{
  "n_layer": 13,
  "n_experts": 40,
  "activation": "squared_relu",
  "routed_scale": 6.32,
  "vocab_size": 3182,
  "batch_tokens": 65536,
  "seq_len": 384,
  "steps": 4542
}
Below are experts of layer 9 (counted from 0) of a mixture-of-experts language model. Rows are named up (a neuron's input weights, with its number) and show model dimensions 0-255. Each number is 128 + 32 x the weight over its row's rms, rounded and kept within 0 to 255. Numbers have three digits each.
Before each expert's rows: "comes after" lists some tokens at least twice as common just before its tokens as in all text. This comes from a sample of Wikipedia text that the model never trained on. Tokens count by the router's weight.

# expert 29
comes after: "the ", "a ", "and ", "of ", "The ", "- "
up1:118129186159196126149151093088144169206177116202078118107121112089088126173116164116122176103110105156066102185101179157143163110107095128161139082139090187152158191146161153164141135066113193177126148141148186071118168106098089082081131152126114182126098129119153170109165156076116126196089095099142136127155113148173151130169135100126144061159096187145115127125152169127154106127111099119134136104156119136163147114113119130113133127118150180052108108091135124155088115144129132145087095110099129129126101165154122120151178130083163161153135094129096185154145116189133101070161135137099204159120066104176135088080121105086135134087112125144175155135153160162149152141128137145121091178143165121112163141135205097065122152078156130066133067084147085147100090098133157

# expert 1
comes after: "A", "N", "S", "D", "E", "O"
up0:169139164160139174139164145165171140160128068119171105142139136069125110130094066135140140181138091134204118171121069091103157108138109195136124151156153118123128166111155114090117106130138164136178122160209146147092127167099146076096118150086142121102105079131046158092151103120130123157129108109119082066101112086066123130103160062080181127037136140065139194103118058124186070096080167151108115122188111145082110120168186111164136099070093153157083187090124131145109118118121119126126118137174138188126096146116179163129113113127127146138080142169118110165128110103120157106104098160170120089112089156105151133164156145128074149105122144055106122124108152126116152120129177111111119102144120128132147124087161084162174115084099107169115058106189091139062116163152119

# expert 8
comes after: "H", "P", "p", "is", "h", "ip"
up2:144165188114158139189114085093074146103098062092165123136088135129118109138109117117068141108164146172147112138134131115133067165161107142131129195126126206157116115132084127115155131119191139152179097170099103128121130148117164127091098130174182076169130158098087104148119118140115172164162165112098135109125127155123146108142121136164115108113070081165109153074163171083116155155120131179136132164134129122120147165168191112134121196080161142137073209106085114120197163085108101107098123175144155133127117184123121134185136133091147094119072089125145141134120186148128122100090116182107123107125109126010131117136137158195182157121109089161120146125140201111137160181111145115124160144130112120180084128186094146092126066146090116089111205048131113132103117105084163

# expert 24
comes after: "-", ", ", ": ", "nor", "in ", "sou"
up0:095147159103088118113090123108091089094143071084155142172126113138126155146153140122161099134102158123102144093142113130139071143136121116144119110152165190120095068108110079139111083093176141104099150110126150105129193132087040131182148110155115185127153082160140148120163134117121118106114159098189133090123134162157155156095148134127141153193127149116123137151197148107120062127179119070169084120167214144126147080099081175088113141104102153149151115113115123108153134059094073174099138102118108143096140144098179141120128116160162128127142099093134146096138068143140119181160126149076082064116132114185103093152159130182175155100160142150125140180070131093210132165178153131226181155113139188128160112065176126149104194144152184136141144114122163145096170113110165

# expert 34
comes after: ". ", ", ", "of ", "s", "\n\n", "and "
up2:139200164106123136135134111167106142117125149179108168205121139138108122079150139129101156189079104101116112170150110096122169167153130140107140059099126152121112133151091172165141155124099140172148115209098117130083130137146076123153118135122159139108131122149072097159156164135096097187109080155123103159161147128080115167135208140166195112126144124137192123140143149176098119116126128125069168107112163041162128182146143142100110167146098186166195131138101157153068128154146131204153111207068147109126199131041098146106158096150123175135143163086130105104114120102113089092082125113127154114127125112107154152148169085217112147132087149073135105104115118153127140108118168125094101134171161118148167133069133118088125125093096149169090078072138121135139127168052162

# expert 30
comes after: "R", "J", "B", "T", "K", "L"
up74:072122117134076159156165156138084096142122153116134081115142158119124187147131105133174151126126186150160132110139113159108123144138146134123121100196151154152090122175174166162134071087172120118120143100127151133173157186132082156105106079117115147161100143155159085184166105154133124112102155160216151135122150108198170111096148146073115090234144154096130074171113155177083127132149170158128121113115159142085105154145164176103154192136077069124100153115159115158157119137149156136174075137094204120120113122102143166079123157106157117135093104109135151149154164072226153097110138120111185114187130132136136122097136132073163154137109110027118150120076118092122140157135044133106190136112098134094107106167123095118166144125076157067058103133133172127126126124128118

# expert 31
comes after: "|", " ", ")", "\n", "% ", "|---|---|---|---|"
up2:138155171131154062175157115110176143152081145166223148133126119140148131128077143170123120138103131096121091104141148195130068103134130191128152129041165134161120116127092138088121141130112089132176084075131164159061127038114126123134138101114120083203137174155121083126128086102115123191107089142105128131139161096120093096105115130135138078084152109136105129082086130072133192127083156131142096139164147117069143165148126115160078109110120158165063120107034125138095095075139126181130118104153163138086156119116090094200175123102157155116095199159092114135118104099125167174137112173087081141152110107121194085068117161120111133134127116167118123166102157099163129158076118120109071144119093123180120100148127120084101118113174163115108054147120187142160117120121119

# expert 28
comes after: "| ", ", ", "- ", "\"", ". ", ": "
up1:127163110107139098141144103176104110067155155112128138102126151095155007146107143093123142171112095138135150109158082170129135088127137054141141154158141155106121126116139112108126124155115110201182118118094109139116095108178146114105134160110113142105135118113160149075093145149175083170129121090102097125069109146138120092145148217149066165111115122149162133133089065126109122170112091172128125154111105192150139108091111106183179166105147066137136108129196157121054179083149062099097165125150160133135173129126075167032149116110143147145140132103118155126162124119145131134158157157052169133170077114121149153156213124087097146103113108092078087133089224136112101130118122125130136125159093146154161121130118093200151194134137084105145081092126119100141110120061106

# expert 38
comes after: "h", "H", "F", "w", "f", "ch"
up1:127112107131127145136088160139119093154189136133143168088176176169093106177109094128108137201189061049131152142166097108166085166173172147106108104145142173102112082147151090164106119112125160136155074130156164189144114125151147130120037141125138164129062151102138142112129147120156158139119155150103083097187153161169160116061092161105182100066125151184130108137125122148143161075071137119153153111181104159153129135109112148147147156101123132180103163136149093111129204118111156110107134105109131094126152145162171097151194090176107161153174165063177134128132163160180124135181123132097151122134156086084143193157140155093133184108122177082135103133084110135168149098158129111055097181113097141121156151130111079133182138131146198178120134087149081122116163094134167

# expert 10
comes after: "0 ", "1", "1 ", "2", "0", "3"
up1:134124173133184085197108189142117129112175138153135167141087086116075161125122106040095117101092101117182117124123130140102131148160126108115111145160133101123122093126114122102103147123125155143109104160138135116122136119145124077124204210110180075123151118090109108128147108145144097116100112112133174123074087196135092125073144133099114057149114089126079175115151179131112188148066161134162147190141089126089220184157184074131156166147143104142168107128161159121147152104175141112168112131125087142135154174113142137130144130073116177087164117160169073103109151122107135140165142071099141132129125169156159110155185127178118118130117090195163166114118185097186129163060102118086118089076117079150174065158120075107089055129154110088105143139115119092126129099166097

# expert 37
comes after: "| ", "; ", "N", "Sc", "P", "–"
up0:173114101111060130123101164158157147093053109222087117120141133145156085095129155145141125180106128219085126167080133135131089171142083110142091145069118154122159071130164119095117102162087125098108144117186142119142118086136186117118180131142100082109106150138097046114061084146152192174144142118086076085196184077180128085172153071121079112127098126110161121145144194123092108136104123116085150116115148082164192114124121132174077167155183064104120072148149121100129122162128099130088127110143150163143104123095141091141061123150144089124103119148126112161133090088151133151157153137180111149102105130105119131127114078114162186106110114128103166089169163112131118040108140146126143105156134135131138203093102128089091114160119130150156131083130122166140096191130108

# expert 9
comes after: "s", ", ", "es", "e", "ed", "ing"
up0:180142125136130079098184103138192141126164154127112153122088091138173145174156116097159145104060122147094178112158146133115103096170186117071138126157143126159147147156140090119129150190149137157154068101114178143098067095104139073099080166116109126169092108143063220132159156190084097133058181079148179132145136150106124137115111160131137095154102142115122136180135067118143131167124188186138109107090131121085147076114103097145068138099165152136103127146130183146152105135097100088151068128122130134121209147111166158123067125166176102131122089161102108139117171105140211144165105130158080145128115128046091156145149131126168116139104162170149196144126150099149096081148120162064150126137136093153212183126134092102107143086090101109131147123119097118144168131139101

# expert 20
comes after: ", ", ". ", "- ", ": ", "and ", "\n\n"
up0:120081125122100073177162119159166185196080154157122152122144109103124127128116094202106110177136181183114114077069070178115124114082198069172154114097112143135086115069147112158129028120105115158137089124113117109136155152159128108127072123090116136138172131117133148176103170147129163109125101090119164150094127059092165121107133135135139117101141131151194161090102130166114128100113123130079158171179101160131115122159177181132085110082151124117147143106116069152111151151109059175093161150084105125136111122145130150141104091087064106117132117096180134125090141084122148125152175101106105107098130083120117127150127147110200086031147130152106179116222104133147137167179088177163151150106079115124099128089086159091125098173153163151106122114140130119096101062112127

# expert 32
comes after: "the ", "a ", "and ", "- ", "of ", "to "
up17:091131079123141153212166132160128126130149088132114119074206155123125128057106158153125170117140106147140144070155102183223169152149147135079123131110100120086144172111092051097072105179127091152146127146189113143191126167138144157098107145103092103161103106105117093172146127163167119165137141061079130150135096101089163125120147134131148150127082158151147161174139203116134149103134156201166120137099154194084131110048145084125094190117121091130149159155169142102087119136082107045132066192127134171087127134136117160124134108157131126112114149114089129153086137126159140165109176156120146088139194136113128082136089154106115106148121120159133159047159107099144137075146095132135088157104095142166167087076126183188130124083146100121136122130134147070138123125136173

# expert 26
comes after: "- ", "\n", "201", "200", "202", "–"
up0:127102089168078118085127171084098115122170210089143094136149150149033106147119108119127184094115116094125110153128131188144139110136139120091130159225133087166175111104126146120148081084165053087130079165139171105119139139109166139173149115104117155188176129147121132081120051149106106159097103154123137136113126080118140125135118142152150123108123131146086150063073124056093128123100125090168175152120148146086126128165175134083149084142150141143156092140092159128174080098084099113161109112140125112098091111096140162082166156139075142091117159139183220124179182121154127096123134102134169123140107134067139112122048126126156168099045144126104105157103117079131109070130116137191147090153216172121092100130139121119126128166178161104139092125141186141131113122105139

# expert 19
comes after: "U", "I", "O", "K", "S", "."
up1:155160142191153147168102131150183129146116070088124160102096141153144114105094176146097139152167073102125164134162089142123172123109102158110162079123112108145161129160094074145109114115168127126181087151168148102095112078136142063206147099135165077060165120143131127135143118108116111138094121089139151091211143131119139120141134123092073154151149117140136103199096155128050136119197142109096157146084177106103109176110113100121156103108061163091143156186119054043157136141125113097140123098170132151141162133201100124087095162164116210102073174125173061092116139139104160092144201154098136082158166112159128170156124133086124082121170165115094116096106120130089156121179146151167127109131191162100148104150172116127118120132120095091141104129196139128102093142166115

# expert 6
comes after: "\n\n", ".", "==", "===", "|", ")"
up2:134099091177155158129153118128125186142037132159159127178125158117177110146159118150082140160092115098202123131144118084161082165137131178106099130119105097102208146140129139084142135126135162185172141080113166093182094121139069118163148115197103074087122106104078108118123080148185144067103085085154143143082079122095156139105156124067156129102157147126143114109097152169080103078130125182149121115135133089177151194168108134160164119135162149171128164109163131061143135188175106145122073158097075115175167113137143155078128100137114104172113043162144119098122107138064089166161066154147131142146138135119153184138133094103133132125146127130185199184124135170156186113140128150099135139115138089138088117116119126127119055131178112064126150109087103147097156134160120

# expert 27
comes after: "the ", "a ", "and ", "to ", "- ", "The "
up17:079138122074091141105116095159170099148097106142103136129160089141075155128114060146039116123120090062144135149142115147113119143101123169109088131167119147095107096100091143140152139105158156149117131082107176126132144101107141119165164090111116135118124143060117122084093064158085160128137135166123137153178213133128166069098161091085099157121141176127102150151136101137112150129148188159148079072151138169130104145137089100057125099133147084088135139165148135122126152071127192149155124165207183081110105135171163078127135109157154177061138099116156162075112096084125157103080094176136145097155130166149116151202181081149071123174150107118118145085188108112189152118113088144131123126092144181087123123150156186182106130138131080118135078099123168173159156093084178

# expert 35
comes after: "| ", "the ", ": ", "in ", ", ", "- "
up1:087161163135223139078131108114125126147131070115125130129144155125127095111134148098139129180144071104113083133178140145172103135052173085156088158112118119175086036136109101092143107169122184122128075091114125106112151134138155131090204179109154144159167105132121193101189168039146144106143131132164104142134133128153164136179125137089120142071156150142098185159115181159122110102142048179175066164160147130174158107096152179139088108115108152088095111104043130097138132089110136114082123100123181092102167158126153130109151106153151145191170139132119148152144107124135145103120117141130091130132112153100171120136130112187074132084179083177161135140150146107119112125119129059148140068199130135149102147073148098103156113101118163107125083143118142144135175138202086

# expert 39
comes after: ". ", "ed ", "\n\n", "s ", "es ", "part "
up1:108126151168107188097111118165177096158160121153125162078159175173123119089162076112111098161119150168141129121062149118157113090116102144126106124174167133072133081150086107146122137065105180159101164109098195107070096091036116122125085192155160128136157090196063181110091095088140122113099089205135081135121160143106112125129189159114117117146197157217123112112101142101108122143172103135105144134170109125076111116154065074113158123095121119106104115153109121136157127080104143112105138111127068070119122204156118148089118116148129126145146164138228145146108140131127116081168128092098104156051147111094145136153121144149072136127110142116186169179114090084155136106112127093109124085116187125132086110169119203097155107100150130120095100141153137150171150130137153